From a checkpoint of a small mixture-of-experts model trained on Wikipedia.
Training: a variant of SOAP for the experts, 394M tokens, 12024 steps.
Below are experts of layer 7 (counted from 0) of a mixture-of-experts language model. Rows are named router (the router's row for the expert), gate (a neuron's input weights, with its number), up (a neuron's input weights, with its number), down (a neuron's output weights, with its number) and show model dimensions 192-287. Each number is 500 + 50 x the weight over its row's rms, rounded and kept within 0 to 999. Numbers have three digits each.
After each expert's rows: a language model's description of what the expert responds to. This comes from a sample of Wikipedia text that the model never trained on.

# expert 26
router:503556567487521388497504438504560513378495464493471486563403555493422582504444504529506477418522564506545565556449553557561497503495513503507524540546513544478533566533561523482603513580488459523531523521450464492473509551352499513529548533461531456478445514489539504498568510497605414560
gate0:555462509477533487505460448386431486517461503456465443457444389476487439488515507466483476535498504415495481560571515443558514544330478520483498564535511372568525508494512464467534480511533523544503544533471544568481402510449554570543586409482547556494632447468484505511509510534460501487
up0:447493444469558488524503507453495505490556574525437500506505515498578505521502497576523524562518526447478411569515540486567549548451461513586412493556478497566562583502474534564518476513549577500400511543537446458495437513506529500505504398659477500475537498382486515465526542451445444517
down0:557443508468530541431562406501563438449549477515444516371471473477540600489495461449532470498532533555453509504465555560549429618518405514497434505524478497496587440502565505531496492563517564471505554427389460572543426450503453539511494408430531578468420444506556531522513513543467520569
gate1:474485526568451430470560558534555484474450477440528539419564427460467508527483560524483517483563558504487617440484452490540536492509500420402450537430466511447521487516453561414573502429421493468506479443415570535478498537454568487431507551589491571427353536543566474476555602515498468570
up1:432490516435512530514464486464424546491587506539475584598535541619459481504490498463501480486418486500479494463465497546356462498533504471490493479453539548515505525483605464503548418471489551502492518575583511528465497513477366489497498547534501398523600519423466560454466571558451539458
down1:537481478490428358532524495514663426412420552512508361404536492418486479520461515511529524414521498490551625511505453468585444516429493473531480516529531531446512459604456546479513497487562472501538540459376552502497502530438556547532511501508475583461382421634591436499522426483546451512
gate2:530546514471485446508484409471490531498545486500579551396379573574575445429508543508510553490484474489396596513411423369531601409467508477514523492537491560542505427448476526523503412516548479500491528442434532496516518556485556513389460500428516529320504423530520505515524431439500512575
up2:472534625368531658492513462535600469437522501541514618459432518474565518480555537478515543482489518512545535535452438531486487521484548489527557497519425489531525498461424533496539461573441449485576528486528542537456528437500564550461493538462493466519416503493401573513493467482493593515
down2:453483476559544506440555487496516476472503600524508536481512520537393522462403485555495445455500533443635485486481550523437545569552528493434464479553404477494449516492578471581470433544535425483492369487579460568539502441477586556510613492499454495516451557494546474454526487563458442511
gate3:456485553423491522568392484424412502599497633483508509515462464495477413442515476545442509544497495543499561425501508556495512522522395479515521491577515476430530501487513470598517514437512418519465434509531426469464547583538442509468449578578576524551502488468564522557464545501571539492
up3:545514581459575496544430502477498475537507501504511376541352441548485507596541558408532477514508532495535474504501487449474425511456407591431485389526490522507547501507456499478491603557472520556548498415623458511413426569445511467542463506534582522535475523545477553537522551465500445584
down3:482497498544553530499452445635498423546439461573503458487514483460590467490514480477616469584479532494410508581509498511513438597512463487362585582517530536523513486432530535512552467534465472473538562504517499430517495501468500521468551487523563475478503503497470423485490459453546444474
gate4:483537550559483438485543447495497405477489487537499539573522485465548466397575491511470443484518478494500542498548503459499490426588500464457533517540416525507439467433468493533508607564582619566526473503446522451525411436432511429527492506437524493491619540564497447499582472406555519539
up4:473594572536520504524508451529483420512505493493491540554510533464503456439525473504481489501564488492564501447541536438516446407582478445428525466532436581565483485468530549527511617567514590533579483479477488459535339426475457447482527476421576502508611570551534462530642526449576522505
down4:551456465503439446489536371514553471464354479495538524533551546465482524562491504513496631452379528469501501473487395416558579359458475428584466467464491528512471472487553559541430536578482532479515414484475484557447564523459430448501571423521537572509537545450512490462592505469492486491
gate5:558510514524566389586520459450554500476421431567556486493456519510403511498464510496476438478570454556470408542468565468613613437447532565496426519524395484452521561500491474536437569535518473470529526426502461530490540532535515487487521585473549544506521462471586462487538451422472527441
up5:421454490472442474390499497575517539492561500455467506535534469395500534521528393484513605558485509461525513501517515565400443484526478538564575458505567487497436463494474495403429532473518507540493458567467418518480557459502524433453460359456512453453515529537407413492463423474521375555
down5:519476495523551346509460464520521512452404492501428468511466489525409535532449473501516398435615550519503487572466523515592591485555520599499480526513491541448487570425472539548485549527495442524542528406449490463594545511457475509509538541475467531549453482485637507488501430500535518487
It responds to: Male persons and titles

# expert 13
router:526487522595549546509534545565572565592541520430470571486473433523383562515558489507555526578452494552577468553480566585483511544559485522604523508466545432444508506399461546457466473555456486498506567470466482546552554503547516487487474487515519479561470477458441535550487446498530501585
gate1:541485536474546552494377510493523448478439530490463506601526456471570440497459487398474444441518515515529543589412349401452476575457475577552513447525418454586536509488486399541491455514476515464602498479487454530480534496512498498428525515587494507605556545560430336444486552450514512568
up1:431522444540476414497544510506495544527525492529600514361536538550455514535577510586451558550473487495478426367557629571573549447561538443462471536456569570473492521525438551481514532499513454479405488517494580454550502539516555503571503481411516470405523479519556620572459493556491483390
down1:591445481599505562509437521459515488474452531558546441517487531473422470474506564558473548503450553515531528412530521486462435532459529537520500485548469385565500561511426527392554615584411532526531495521557573520547472503460544569522537534437538505519492456534501415550524575527523427436
gate2:481478403456502534490514503443486473578569510452458521460494514527464522413537556549511498543505510479453471425509552516513586459469549505481618492519506433394592416463572512457443459467544477617453554495488488469492552437499562667509495389516533458493558444489536614566517466446475421480
up2:475469421491533593548528522441503469595564529473486560449505504516489513441479505541562544538549549531472417469515542527485555505512508526503568509479517458426554437457527502461431436503512481602473603532522410485489546460470568656500499404544531479496550476437556615521513485506500477527
down2:500511533524559489498369444541506512504516537555567448564412544486558496513483518467515573520485523513570432504549540498571472451490555428442528480499532490528510544517474509524575622550534447542538610488507549492489554442554452468499568460446451556427422476501454579566484445583495490589
gate3:515453603476460506492506554428521536542537455479516452503489489520529518448494543503532440530501520433553539490433469527439504589461395447504587454490492507515475423535525490542569519496429513430433453588487529477502508448496621541557433469538550481516569524484562447527558512537462467544
up3:538421584436466486521510552420487559521497441498517457487512528530517496444500526489492451498481509436565550518413473541437501566479430454498570464478509500524486394525533491517579483490481543433453493553500531451513548487491609551575419431536566497527564535525554439537553508548502474556
down3:465545502440601456464564492494485577447433473506529476540514570552459495521448488521473478469555582482546518534553520398543575407509585408513494458438446457420478484514385525461536432482476478521500515458506419568536529477483484541432542637476480512491594551501471451430478537569526589580
gate4:533446480396478505526522482424494446559496550474480585551433454441436528492548527448569525505507515508440528512416544469451477495498493535522545525514530442499476514550646455485534496508519521446506466418550482514533487490520513517518533544525492493615516486491515507574496536453528478471
up4:551411478462487513534523463455471461571483535505511521549487502516404558498571517516592555500504522533454562484445595424450493465495488503512527529568613403511485492492626482501490528501551540496491460468551563481526465461502513513475532536502476519600488471485549582565497540468527495478
down4:495541503484499548524555543498484385608519440539555483441554479456651520444471524429512559481487520509518517551573533531552528500525575550382457466555520541474561543456614445627504465448442447542472492486431397529430455461543517536523543502520532476512452486534490608540432516410533435384
gate5:437498533496482434413470463513496483484473495600481500572571423539533556442440587577511579454463480493465496460464471451501493503577473438478547592541437502491578509522395468524480547522536496543583412483541529441528512445394551362517478556423504485475504499435578516538389471464503480433
up5:497484566475481541467528452442491482567555485443503504485343473453429506458592496511536496552578517491460518504527432524432503533460477397426530522461565576538454607480461483518454545482585517485437491463389517554482520557608589551445454486393525443499541502589506512517543498528468514442
down5:582503434596471485475534503541555525465527486497516461450410577438540552514577560504465571499584494513532524529557480620596548505520615556496447554467549521455456444522566574443382439482535488477522478435429520613509490560528483578518497447539560451493482470422497439625549489522422501545
gate6:550467480530570556530528516550506456530514490573505481489476483476479526516547525536491411543537549519443538496468474486573531503511596540414537547436488518578459448523515448469419452498557536605454494490509390595449505510556478525505470496513427517534580483545507477443529498396518512505
up6:439569483500483451469423522453494504431530516428511516512505440478517424477506460505475588485441440512463434449549572484502498504509450474568490467624526427444531565499458500552522532489445430433538478503509602481540420508525509464491553502485554496500453444514450551591459512537558476467
down6:529546562529477477439553477546518462466431587476439487459605521529526544498518440491585459512474595534556509562523500363527535452454547434524430491474476372508520471568552403489458458521457417457483435463522563508452503540528564511381399485467470514543508457435443530456473526493586460415
It responds to: Conjunctions in lists, word pieces

# expert 42
router:477501531525497552408501562501527487520562575528398526454435460538510483471550521443437596432544548508442493456563406531496471380540519486496509517501530511466520429440505498517555482480511456504537464462475435458436435518553507525488465485453447499537499583571366538647583620606503579457
gate1:489487466499542496532458473512484588548448474562497541528475475515448463497557427489444471464573463573576479578539479504562513402472413592464471531480452474461524541526528404459482515517483465584611512498350476672518523508427514541532560480493475526472463478379534521494521469522466480507
up1:487484512442463511472516498414481394512571466455467465455526559515579553544458577570588483574412453412443592457433520578518498648540587457559518514474515534527516510516514535489467542497479541435381488536707535416458530476530492478521460529513466467490499571593511521561444493478531522525
down1:521467475453551548526472514527551597426492465520481498427546451484512552490481569555539530541423503507532523476524498571561512415447382520522507525548490515459549441480455461493485496550601502573408416587468578512508550491568471439429506496456447478477520480512492538566463515557534528467
gate2:430460528516423473461424524495482482459515555395526476512499566482499523501518448504497556621518495459507454552408373400605497465507518494502544587479470566666496469459564549522498496507492456496620537460412491477465458520611457556538554454525516529550506424506525511473504553568516505467
up2:462465543422474498504474472458526423511489495504522522483443522461493469453476436544579436562462448523523470389475389441542444456503473536559529531545500468551591453590557528540585472496489486462527489545584577504389476416553522588505510555476520555536466533518440544464495517543430525487
down2:363537546555521536531424522417537511419505424503577430443622504455539549445426531419394519502495514421598417528506592538456523511574547428471524580520542490495513538576536457525504495559547571431505419530564416520505599467530521481476483511557584493450434549528453441466590513432519536452
gate3:376442538530531471429435472522481497615414553498480518491423510523605536512511536472560494392582520438449473464546571475467455472536537467410493519452530537540500481490556472419445472423542442474588507515477538541525442460552536506515512543499533556560548493482542481489466503617385577543
up3:464534460467536467542421500562518401468455547522549564446524449518561485481492495490458470537555467455455496504473546477456462475534515386523529470440557451509538488487513495527475524493512451533525516414563531473527431411469576525412459532413567459572519507442421408520504493533436482521
down3:459453533444586510495461613396522544433445527553439486450559554510498523484486477482504411552496498534520502520441543531455479478491448422552502501531496551499495586449524454617564534445492420525480457447528478465564554416544509558417478507466552462532456420454438572537477503463496452510
gate4:591502474557522459468534479442507537502491479565488480492433567502486451473521463499445461565507425447562536543531432534536503481566507424592457487437552588499463430415473497542416537516484551549422431447544482527516508532495402509491533578520467449513457479458489501459537513527515455557
up4:474454488449447571594533519599510477545542456474481542415604411523489526549523529423518569477394559532471476467465562462473541550437485603452526505473470463485477552580487524485526472455523542481484546532526451491512420446515603517535472423587484526480473536507538471512476487403515528465
down4:529611488633551438438499519469475513550517466498403477522474600498408559511461511580536584416503512472499392488526484517462480517443507469517462557458486462471554572490495502552416503481447481519528477491482542532495480511477479571489541473493506559475549523479541465532483545520450563490
gate5:494533525550464471406466541448482454564514550360443478581520521465549399468480484486576489391481544515499461444483473505564441568471538486532496527494517546353452507527456557489515407568417475475505581490520437457502639492528492485434482488478506467515457519633508483489535495504456479484
up5:433522465535454465559484496507458564439443503470458527460397626472514554398444501575423548594451535500511564494504532591477506555521492541494413426506472467461550445462458469487550469514374522438444480518522543569507432440417491479495542528548564498557515492392575606494539494521504500505
down5:551462472487421406499526524513531466513501393531498568514529442523556547553454457535542548458554470530484544471387468573503510479460476528445461582489498538529492428534478464417480426530561471540471493493555496498467342505525486417533471492457431540477519496488541575513409493479512603480
gate6:470496552508551566520450566455471522491497591584541539408460431536582519535484456495338493447388420451538450495488497464556512422474588471486422521469566420513524418548525525491570456411515520515463464494474528494475555507470425479550431493567450439551492615528463489506472514588511577443
up6:476440482542509476460401511423450416448449574547495502502473570516418447548490499445432514426459524461489555475498554513448476579528597546556563507530528466496437521508572439557476467582467418465493477436467531465466571597511503552383494486543524448486484460531482470486537533506579539417
down6:517589567505532495530443444561560476481473498491516536559505581440427498407442578424462505496533507562487474480581514539502500514505508595503504450540468487544562652534603497443416489488465518530477518529478455463476477454464497471446634498543638472415482475422516450522501500459544380473
It responds to: Articles and prepositions

# expert 32
router:477499471508456514479477521501427554443385454476487534461563503491412381411490500462403554501463495545513559479462461559531488520568532531496559468528540515579466520513500498498516552503410509517523507447522537545518620526470550548507486549504508507608450556472364491479423472484482587538
gate1:432495504515445535545425488542445475532568554444604544466560464566421591486546528457594483422561463470502471555525563490502431434481450521490448480500495576440499535543527492534541526499479452512469476618528479403527525536549485467452396430471478529481450425467489521488556526563543478507
up1:516476545474569463518599494439584490458486454535371472518390547389520391600418486538459491552463555518507489588483464459513534518528504534467523554455524452518533481481492472478470417481486541496587552445450494545538461464422508513554548522538530467456575606504498485509512426450494486497
down1:433539533445507551380537542499437431422565589405472511590547507490484521479498521484488465507553532456448477522544499571538524565558504518468532477467501483553483462512595495512428416578495493531465491495551574500466539446473571565498466535537555453509489439562469540495527524528506475519
gate2:526582471388467545513471475540463540527533425492533628438487421409477397402468562467438462514442490496479522494447487468473563547560428427442568496533426533493483508494501550497456551493450550464553600437559472574553575474382563531452495464494506528588443497526419422495460484525412519460
up2:488516549463541445456391475497508524446539544503521592483509573569480544414515487525537535510529503575479461507537508455464503530383541435469462598484506511558527469535490551506531446559525500457535458503479445444445417496485566515476501482537464451475533502516459545494467577522505420554
down2:546488495502481505450557478494484579509507484499630509565528464436484464424476478428482477486527435506440612423483448534573496596564498508461525430515473460522442467544560524511511475535420457582515526447532603577606503584463513551506471473531508574524445512594554385506576448567393527506
gate3:520540497451492451460479545524474505505482404499484528529523557550503489493522569545486503580522451476478546429491483525466388428552534486537401472440477607446502471490468530529513461500491484547504499484505504395410464429530582439525525415513531508573510525420470434503479469493420430551
up3:405451535525481529522516529452625439536536515494499480472455392383536529488485443471500515447540505496495454592472502525558603587489499536428568532573483403480517492507489481501446502489521466494543468499470526587625514534534485525481516583461474537415430486494521510542559491459574550462
down3:521514594482484427542562479543559427477437507471437512508537540533444458455537527485474488460462568483491507519505560527594476487509473497529528430422461421468530556479529520550454532474387519471468510530490522558387460516537498520445530426505483523656437485594553431513445481451390503463
gate4:482437625483494543533456467540547516466464516571526448500630547397488532548530458501522542476449568574408487474459471479541488509471569411486406435502499379425443438583464498501522458453535551573440500490534546526524485472513508516434530442489507446491521481500493559460532539583611554490
up4:501557418526498506468626515525469490546553474495483522503388533646513510481444503459469430538486420476579485502541548561463540468538501636506587562475534643521527529479542461514506533591512468463492524502435515502521516519520493495568441585501481593524459510545546438575478486470480495549
down4:517533515507487547513499489573615554409548468487567522539493519471424542476521443455504471577518449469530584580464505572457540478557479510497546445451543512507491555513456520601514506471447496527578492458455390535532510484475503522474517458487373497518523514402497575534381500545524512498
gate5:532465418505414486483533546427495503434626478468580449634528529504481467484472484526490488499519462493507490490530441556452526463495560451519593462547504441505528505523479482562428485526522534507530503596454586500530501496521407425583450518534575456471599547502492493477443416581505544521
up5:482476512554492539531529539524565463508527514561476537479519451443545487392473545537434456473456408465543465588503445494454602496564502450498539473457480415508425455548505544558470500471412488507659483510502545549505514466522499431413484466456500498494597530522524494434539463528474518608
down5:541485470503466502548407475570508522512511462486629535457477346474595551566562463478522460458528528474536500514457577504549444537547503591523473398540518501487418524456521588537542505465458508456460538476427519498574526486481402456449483479579458429456485574450603464507520501527446564503
gate6:456542605459532434533509436396539524512468483523421423516449445531585469477449456484393526393633510354533489464470522536525504423462533517544565528539517499487591517493511484531492528578442501452422495434424502490455454569528537466528475438474546444403473493414523471492459510503505537437
up6:569558425428472501503581545511534521461493480460495466441517538553591531431440582568501494553479525465506508547486516387517557540469569507482462502407551517484474501453507489460544508569433645485607536468525489476498503432515566534505421481544571466524520482442469464431525494512474516517
down6:593536538598505509471607527447529487493513432571558512501617504588486462547538466573507482523556507512513514359569501570493534547551517548505445380540541468428495454557451526492515485512570548486545467502584483525501474508516530576512545542511544556492551530546525537474544457584501565402
It responds to: Japanese-style name syllables

# expert 8
router:644490554531562392534434446414471507517451578483552513493445548500525497600433401534564514406581583562507483516456468497593555504454572583468412491580491473544519484437591490505465519526517517460543534498452485506563483572486466495447577581528461473517501461500531435532466546436475456542
gate0:644527563498573472564517435554449481501517558490515552490424465537481585508447463574509463476413487509537428506403518431559487593521503435535493544484513469513517517513544418469468470476434494534610514591493516490518461480387521528523523489610481491502451459528436450451538510416536607468
up0:475550493502585536532507516472494498494562503520448531424469419493481535494596536475535401563537594478489490518606474459546565499407535510522494481498425525520459594489478527437514552394514459466451514479584503535598503413448520536465508417452616538321391498450458539429615507446580434486
down0:448473547458422484423487513514530534482549552556505493609589506509490484583417491497509475500398555444459461511452689650571557562524509461484470521459514550521506423568395478450459600565528404548480454454544471459460552549559514472554523599455502516466436545522448507426591472545554500591
gate1:545517536488429508555481474446478491535546452579517444499444498410477491536486464587524490449573479597510475400551385538574476509477435381523546522562526579491557459488474502499544451427592436481552449454457483580496585466536552470565595477520514429544532515421487554577439467461419471502
up1:469439443434531470506475533525537499492459500456485559491574474502445596474533516469399531534381577428444541525412605473443497506504544564466444425453438395532446497512485497500466519576452522540512508466461503422478477494500495493453369561553438544430507476560478446387506510529570498494
down1:527443514426526503493445537545497500441504498525529550597409431530531458545503440491505523452472444441400400471463464615523549519429492477502442506606573412536501538544446431542519409525534482470468437535584509406498560485513483474375530491529443492463418506562496510505491550419428496546
gate2:485433500415550495517510392546509467469470473463533421581550515480482530614449505564530571526427590543442492524430540459455497503456550534446455517475368539467476448537453449559533552596467493540598458446478461425492455503511581455477531596524482529583474545564504413471472523503515486526
up2:532462491380429471370493444394448528540536530450460529373558449571545570486556497444534581463571499440437512507533407534523525449472502572492498458547477625436510505618406507549526401480500450491546534457495508458574461444577544585504443503457531471491448459453446478470490566574530491451
down2:463486561570479421504452491500498489451542560537371562592472503521596533431521534545459450477549491488556483537461505479447468444483494504393381434435480515503520469449456524494564474432519443392528533436443514447547481479474458497553478578542568518554472435500516505488583354572494469422
gate3:564489602467476456528464424492505536419415503452529561453448522517421474417497579498474542455538468542523596458465580494491591406475446532467585477454493526525399512486492565517615496521499458508566482519551494466535488484450564526501444554459495488517596484497496510485507562488536581522
up3:464496507458524488382638517580490418513478519518494443491486472456447509465414488481486521488484475469603434457534461442538485542457530436523480523499544446526573506419562389503568505511447469566566535557489529467474470527519562531501603513501546554601501514482488581433438498540530555528
down3:524505482554462532555493516493495557471481490532481539489586532491386530493558467488528576493451497537471541495482444468457562411481515515542594522506483406496408515447563430442452585545499436539443405523413573505437533489468522508525483467449506473507496446590521509508483567508480482427
gate4:543584566513492480452596495538513457438519477620477457460509374483558493538522396435541515447643362480510482588486494459542532495467475479428524471527548491540423535469500458439493460534526481503516426511479438529549513543413508557491555456529525465463490526394488501493543450412497496481
up4:510414450436489484517421513531561526563477553502543497434542571401394533423466604422498462596462595543611542396481560544511473518480469508523537491430503421501590446459462484558501566400522560461558494523496593477503535476461449407448443451546491463509447479478483467422418572533426516582
down4:519445560563451455470521484488483517488504508437507466455418585553494488493429551560498508526421483579518368501460589514447488444548496455516545516447460556510444515541464373554509583567510477546411421467497477495553484516594576441502491536467487454476452448413562497440508549532530455534
gate5:538522590516519419411437545513486484500392530469485474455538547553488483546527540554442570516553450567525424525489475528655459584454538505426536491391463551473543453516396582512556530491436491495458484485494477545420498531455601500540516585422532556515524515531554439579544524539422458506
up5:490544457490477558554509477559512504518565486539455482522462474496519593481462510452522481538456549424502525512479611440405563541554451496583486485545564497577498524511525500468424459547609463520528550502494485462536491451520467491438474327576519452446531482425400508405422430457472500551
down5:520561502470468530596449573425484560447487589487444525420450488447541510555477437534542493492508439548468559544504550550518519464506538434460540466508536562478449547441551499522465561474540443562521400449564441465563468388569539414518560497542462416494470487484404448467474499529459427516
It responds to: Personal name pieces

# expert 16
router:487477577500474524463529556609479503485559452410460463543462531502553520569501509475548439562564448500503563474411469502531390401527500525553563573506399440518526487451415508550508427443490448557512506498488499505487619471444494430529425450475432554466515446509473531568445490463494513496
gate1:543460594550569578525504566473532541569486408519509576505408467507555598462476475449459488528447524536486417440513461473581431517501462582423527502510536410528504468557454529589495469530416464437490484556531606532517491431399489476525545469401497464499461582438536522560532497448479539460
up1:547458480457519545550504528483486537462476478484514518524495517438530508501573515575575503601516533513452532509454494604415467476521400477614544474419520560496504446503563521484537482495554479433512469478543413636517419542530513500553549531539488540503539499437484439476527489495546431509
down1:384427510484479449511534536560539416451572508507497450455511515492522517417482498487521533470506545466545423521529564538534483418471453480483410474499392499571525517526525505479590509528513514419449516524449446460499474490515488602497507520454531604643534446425504390446469515415465437470
gate2:478473526580490539550467488528506470494515472567526555463546441492444527541522502504563417490504636458488417482406522594544426493462475584512418497500494461492537652523437445503470495509505475406478500526569498517444530541511483494408553430440612461540442401411533486513534501476548473507
up2:498573472486455491415521502503477489583486588509448567507432532478577497518505483439442546419502493580505534519539482434466473497534548482518504456463520511494420442425564503414510454555552553534528500471483475523462473401514514521545500560543460546458581538588392506412545497486483501544
down2:629476490510426435487527466467399472471514496473484510504560471579584486488571486540436514486544462551443492439472464493462503516472464530437564517564482557493484477441531500430489468547567526545516408558486504574546605520548598582559527566533532451436513522452460512453573413482474429580
gate3:505520634446538492454490462551400407463402537614571466538436492627501370484457504562472470523473545516534488449545490498564542552457431523523413442560429486467520430520531567604617458523558563542419456468543499487478474457520521501459487375456482523524461560417401498459408474568437585452
up3:360461508456551521475496457468398474454434537564539524522487549500533388513509592554564504522545479480551472432473523534538568559452445391520414412438444508476488442476479570490548537530431526577460449561574429562402535526534573482535402472412482502524480477463495504393487496536494521526
down3:479466454498473571517491418566495500475593558546645498572487530493485473579580518475538544464508531461505396540487588425469584463547600550423501515434551524384523436526469476537486534522427496502490552506443477482551474502448523492458488514543473441579526509426518564553469541488472495425
gate4:556474501432429519511506516531530531391495578563547520469605394535394417511440490520572542472557476430468502416488498527455479437466485518531497501508499460559506559521529464511404504542443481499531483465512517398511448463469524550545554481538423411458533534504535507446440450448506534423
up4:511429483464435529456524475588543441427487493528514477523569408588375404482430514511550579527595495527472499433497517517496487445489544442521478503549559429508502533511506465539483441591432457557529512459440557415551470524449498501590535476492392404510521519460496521478507417505533580476
down4:489408616502486538504532456574531561504475593440578435505543550481532559447539467515546561548464459456547485465487454446481484436519492451519564471477573492567531481487440481502502436585527479581422415552554501504560457481519513503517537616479473451476420529525503462571471457549492530474
gate5:453510524496527470568465491444528576439622457454531436446583493421467483477506561529565388498413444500466547522587510454498569540419546438508604509500509441429509454513573528489474446520450532533521526561571509524591609548436442521541524358576518493574586525424504493498433450387485469493
up5:413580534440523500470498506468559599471627432447466438476610492556486505505549565533519441451460423450427405540566429436544489490514548412488568497483532453473520481473472460541481432462472559477491527618546490429549564568480456557524441421522460521543475658574470547478382505480560517486
down5:574532497529463511437493571497536512434555583508544405524611454386486496499532404536573449537432572543504488492593366542576528494560492434518528563486423493489465507468471478505530460556518524401518485382587469511504623523517500599478465495502517527509474430544380474536479563433397378480
gate6:553518563475470493537483532477405463457465468496452484420393484477553540506476530467433486544490489406526484437452531553503454505453539517419521301468458574566512518529406492489545448428576480561545510531537496494469489496437584437516509453531621480398408497468532515528544483508532492505
up6:506497572564458481541483520464529506481467515445446544455540450479478494544357578420468497535406485421520518434498429485531503462490515516470439447477463454561427480445486556477560434421542503558462543561517649412441528433456473483577436506542540429469452512533495501578555517529457418433
down6:500432456576532570457464578469421570492375534600508542584498473453507403515414576525461570484459441507608531463445550407428549546473499487514425454596513459478429425480449504470514442497470515564503513501520465449532499422392420412515505470461553455447472450520501570553497488469454480371
It responds to: Article before proper names

# expert 10
router:546409509504426582526507450512472515563394458496457572451543513528479456508487438541486512526482493516494509535481528470458557668464462565505429461476500467593574544483445542508459533413543532509547548530522612536504491376558521506498512538507451473531478509442547501451479495559463481478
gate0:490465550492427471418493548432518505551583509482459463455503421528387492509425512494424482560495622441583530480472567470469562576503503467520462557449449491482458517479606488467521550434472540500425558547406503516505493499544468518529501412470521547549518499489429574445530527483494417442
up0:560490465471602429565469489479404507470439551510483484628516532550515588534457477522489480522540563519432468538499555466537447551530474472502462383560557482499534548478524428539564599492557479497507481462461491418593408495427537504561521568505456444496564509448539420547522480526534504447
down0:483311503570500468418462491489574479541423551517460474440495523453508485521494596501519502518473547517563419420538474408549506500487491517500494510538429476439444506519558482473509386557535519575509479454500496575486544483489545595440429534514494479543521515490519450497579540476430508520
gate1:572470462431493517582451434552511471476556426473526473453419528508582551435355419546444489526501438522580558573500496513499403501515492365459506420487446497511485456470470598464471522490485416506450437536465459487455451473410500509513429469410559525504513483515468477498576560524446429495
up1:505579393479572539539439437480556476431602565444565445484527533532471528523491432486465426513506473414479482563501547586616514479458551515470434529558515600544455574500462541509548485507530492551468561450497486564527470490445450593602493576565440557520542590541433452424477524541458515475
down1:546445428421471509574495484445550421579492501471474559499446457484517462490528372506473639508460498406560452482526503449529495458489551500530546566546514468427491508488486461449501449441511437596536428381566529522498521624530555510458496488531448400566445542520412469463439550458548532586
gate2:416532541514499565494524415475577466519464531440452464508504526527536489567378551531480459545372500408540514467516476551528489506491525458516475484489479448554455418490501602519563526452535538546519472588528516519477504466492543542530416395471503482443566578531510456535554565455490500521
up2:476609467503656501538504476583588511584459548468526488501499416558569550521535425519547524479482499476426505581519525492489472480540543556437576470506479551495605546433514512523475493516495490454441537508600523478426492480419482481527503459542517576544551522558481529516468458479439538577
down2:459566463470516525440426408460545585556481532495598482559542433470399445497468559452472484475517565473504542478436446440526483466512529512454498572391422500549499501496462492511545524446493454523443544581506523528524441462414435565416419463523500475499591521455497459408411542490510529517
gate3:580424504501486535470504579505525548444444439463450478582475590493522514452485543492445545434559528462495564533473458425531464564461519510478485513504520417440554484575532557623496541452377464538514530509571516517478535485430545534497478507411521477521518514486535457627568512540505519435
up3:526453488555528376496511592514450603523501597551467541454445459512529501494491495460523446486609561501534371510532461490508485490593533459563468467569515491526492459424518557517409428498509462535481515519572491466570372558477531527458451396541392530523514514534507544554507540471497503477
down3:454505360414617491479540592461536452513515430459533475496476512447480556477485431471522497465532520541492484490466501482486549494447577477601483478653554500544561494513513507540560548506505518558502526463612486531482392364490422379531624435488439538513438556516590501497520481588427523560
gate4:479502528528523559471492519471490494535424482574460599481420510411527485613500569492453471465525536594447613510489498506509521456424502497437446487540479392516450482479539450451574475436409499499510448540513485523502535466490511457485553439558542444537471497409456531520451487521552497515
up4:529501480565514453628545467497495524481451571523484548491459527485518544503443421542547431476537556483457547475479462535511587489429476439477322469450448573620554494557443503505510529541467514554594474525517476441474493575436514507485540450582398538579427488428452434504551558621499515578
down4:522467499484602466384473542463505618556464515404541484494433476573540444428563571522489529509473529573597447479559458509461485509499400499490538501578475475474486537480522452452469529528515511449563478554514469579516503445506449465501538531521517512530454430499433516529552444522440511571
gate5:416513559505480518430565489515466514482491485492436393496510520411482464535558490484484464409516526496432688516587540509496501562508502516445524500575522546434577448485526433521553476494401494460568555520551510609508506461499452491452425433473579439515441505604445515556484439468541432492
up5:453547539446566436553550549591532520556505481456552452568528508466515560455477459548465552638465462529442442502450484479545550502561501576427535542462498520560499506573491555600472487446520626490443469453410513412372591507504565517495554477522447472560553483492545516475605503473452568609
down5:559507468565489428505493444528564513551538435453541457517550485476474512600603536599442458588496544478424625475568455502578560552558439506502475491502460500465364459513423454494464488415520558499455536462518501482474574440506508385464503540540497444545516519571448459408477504537412527483
It responds to: Infobox field words